{"n_experts": 24, "d_expert": 80, "d_shared_expert": 128, "hidden_act": "swiglu", "init_std_router": 0.0109, "positions": "rope", "rope_theta": 10000.0, "qk_norm": false, "init_std_up": 0.049, "beta1": 0.95, "max_grad_norm": 2.0, "schedule": "cos", "batch_tokens": [65536, 131072, 196608]}
Below are experts of layer 7 (counted from 0) of a mixture-of-experts language model. Rows are named gate (a neuron's input weights, with its number), up (a neuron's input weights, with its number), down (a neuron's output weights, with its number) and show model dimensions 0-127. Each number is 128 + 32 x the weight over its row's rms, rounded and kept within 0 to 255. Numbers have three digits each.
Before each expert's rows: a language model's description of what the expert responds to; "comes before" lists some tokens at least twice as common just after its tokens as in all text. This comes from a sample of Wikipedia text that the model never trained on. Tokens count by the router's weight.

# expert 18
Description: Past and -ing endings and participles after was, to or he, such as attack|ed, relie|ved, used, made, known, finished.
comes before: " to", " by", " in", " the", " on", " as"
gate4:178075116081103117117052118124115161122130113096073081145122105160147098127184096118187130121138130174122142123116153083178176120099118132107146162097143101111112140103120155113072120150081157127166117131135107144113160134105117140084073111155154144140183137120119107114036207142101167099147155089165170093166089136176099123155165124077102164124138136123137093189220177092115164169144
up4:115151077138118150167142122134055092182117103086091145112097096126057117089162103152085160156104125156109106093092158114095083093141115114108141072175132084104145094133111161135097097108156171112172117084171124156089142102131167143178135153118123109139100140172131189049190128155116111171100168156089143156154097163121121188172084076108074086142081151188149138154102117159148158137122
down4:145124180131137140075157090107137089116101162138170205113170085145133127127097170139111099147138155100134119158084075173143068074118092139099142120107101110097143169121175207173131074100164077121151168138108113130117131118080155105104121116151127137122122138110139096138127146177135080167140164080185095139173155173205106169081136097109186136153123207114152135193092168114095122102130

# expert 21
Description: Later digits inside years and quantities, such as the final digit of 1965, 1970s, 1914, plus "century" and "States".
comes before: "0", " |", "6", "8", "5", "7"
gate1:163169156126155138161088108128102086115092107091127200076108146092146117153149164158140158133018072166101139161084084111157063123132151215128158139105129129147138077104135109090160127135142135117166082164115119128132131146105105191133121066188151110071083185085119119121140090106134131112134135159126085196106120148144144110149114123132153137099106136076190090135164181110091112134147
up1:135190162172169145142112091121108107105167115180121124148188082145087061136118091073110142112149092102146097145106130174155180150057178172159140100126203134124149126085187113138100109154153207116127149169117137200159043135141198089135117111089131086146121130156145172140109121144104105102123073110129137161137148105133167133135165097144132108087118091139087123119150116097117081081156
down1:100162147150102118146130132173115100141143102162130091060118115131090123135113154067169142074108154151110022124167102149165166126102100152101103094156104186137100217170130148122059103139114177139127106118102144105101098136191135100109185162105099097160175129119159164172102080132101165103097095114098168096117163098094112154101131144118142202080155085091124121079106139120108148128171

# expert 9
Description: Month names after "on" or in table cells, plus counting nouns and units such as year, years, km, %, and track.
comes before: " ", " of", " in", "|", ".\n\n", " for"
gate0:142089133169124056153076137097106135164133176119106113179155121123168111147106165064156151134128157139118126135156131164119081143135112143123114164102087150169065149087130148093111151147108130117071105106156102144132162157102104147168172165159097103083138164149125074148109066154059073158070126150089101204107157147129137127150177116008117106137095114128120166142138140103108078173111
up0:146141110150092068145089132146096152135134086130098102086092120102073192188145098113154162151159193135160172113134101125154153154101129121113121120117113122123148107108165122083123077134100085094057111190079154117165106064142175175148116145198104126092102063165105117130124128141149122167141097138172140106152091110151104104088131139125165121093039171096189096153163102140120120132202
down0:176151131168094129124141145149132121126142161102181081166101168166115102092101049146099132152127197096124108122152114108174065126063088169122133134130102151164113158165152141173079134099116153108083086114089130140121146079078168104151135155130112107141148103099123162093136121111202191123162132141201128096155077201144173133116146134122128076074185156166109124137155142140124183077095

# expert 23
Description: Proper nouns for countries, states, and institutions, such as United States, University, Pennsylvania, Germany, New York, American, World War.
comes before: ",", " of", "\n", ".", " in", " and"
gate0:143118076157128163151155144143096175059106133129136101113129180109134118068115095126153059107107165159152148166195136129106156112130137114101098098143105122118149161095180053147128140133136139155150159081112177081139115121167071131140099159118186123112092154100117088184096128201186144148143122170143063081109153191143076098130116145173181212134134148169159115138115098115137152096139
up0:106147149160126125132168049124145135117090146156092149067083151143084115152170140132128121144106151107059213138082109111158151059131084142109134129152136145131162155096174157129096132078138173156148211148134124112153151155153104086162135130117137071127110155113088150150071128130131095073167062138156080128080148073120123084121153170187102156111110073159156109133104190169125092113126
down0:161108118152150190120121092139119083105154146098123110054143120055173140127164129138130102169170149146099168137144092114090126157140132102089154125103119118152115103109144136106170052139118183151074157105091140146115183162113171136117130127153127147119083091142079164118072153151107125156082117128133129155171123111040151181098076152092175119078152101156150044045130189117139132126105

# expert 12
Description: Ends of field names before a colon in infobox lists and table headers, such as Countries:, Operators:, Synonyms:, Total, Location.
comes before: ":", " |", "==\n", "\n", "|", " |\n"
gate0:125112146144099081160131124139117225119135128115132128133082201153121095113136104128104092090094173145161149116144066115160119119176104119094176167127110165115153136073131053143152052195078176124183131122122185131137125142105125153109147064182140127196185138169164134138146131100121101155102150091134066142101107085134118120148125103116188119120100127189160080113126122146095183117130
up0:135107161118158149114109157073128099103146097110102115083140072122152089111079157086101072103131116098100092096144178158115096181143112168168050144101146148114072070191127162154109146061155091126097155143107148209088097139139153136112117181162119139137186198112123091165083107114116178143141097091174118122152117151129112081104128126190100101115094103128094126138096095114135133127201
down0:135164182131172118084130156099094141130122131106121131148089110081123081121096149087080077150094089147060157139135181150062177137129112155161122159119115134105053163172122133162100168114098131092115073111135140127178130084140158125099122164195179186188163115091113163072216085155149107086149174097082143128102091129135109117117133108169147165079144148113182147127123123139091147131125

# expert 3
Description: The bare space or first digit that begins a number, mostly in tables and after "in" before years, such as "in 2001", "| 26".
comes before: "1", "2", "0", "9", "3", "4"
gate8:185080062142122148218125092126114168124163099110070114132191161095182119086214099133174126151117097134079115149133153106082111147114146100111091097128114116140084111020053103127139111079118090096153153182139124131104152117131115088130097170142107136145096085157193144198126142162119164143105119123127147139137182128170123090087144139133154114094134167110150147150100120126117125109151
up8:142119171127169120041169082166124160048103147117185109046106105180113120150128174180141148090147141159161076115100132150128134103135157175137126126136159149071112125189138093138132131161153124166139114112128168042057138061137176173103097094138177123090165108086088057130153113103094127110153068100115128115120172135125131117150112090160128124110151128121133097148161141140115155128089
down8:171165038051120092113129154148108169161144139102172115150104143105135168116167097133113157092139161176187149079136114131092135087120097087134115140158134138089102055071171104081141067065104092120173093117142132142151090120106091127097123113112107106156156141111152089120142091153106132116066134126172120101138176108077104148102082110131122098074106178190170161111189110166135114106156

# expert 19
Description: Prepositions after verbs or nouns, mostly in, of, for, on, at, from, such as "lives in Downey", "founded in 1906".
comes before: " the", " ", " a", " his", " their", " this"
gate0:094116101139125145133153153143136123135120125129142167148127142115090110139111177091165136110158164168091106173133148162174183157170144141082113164196145119083045073160145109143077114181095163128123055116132124139107103128170149111113106107121136103131135131099082094148195104121136181134156109050137151087140180115153158130147107125076166208107058099117141185102138146148083153196094
up0:123121166144120155199120081199096120115126169125126139128196154098204136173124129116133179113165065142138151103179163108182149117128134105064132153131142118137154167116162120135044126173063171155077092148134122119115103163135148152103089199112171091138150092104125098089156148141138195090118072082090144103153120115165102108104074114139127174113106105098136151097152107117136070113106
down0:064074035151189130142079136083162130064143038101135106130101092118128103086114149126147140100193100134109068188119118101148119148107214164162094135122140118097132131081169151158104164133084130130168140130080124142153103128174114112147107122090138123134117059123117087136185166197116131086134115125126101101150106106087143154145161150118107153158137153103163163130081136149064139140121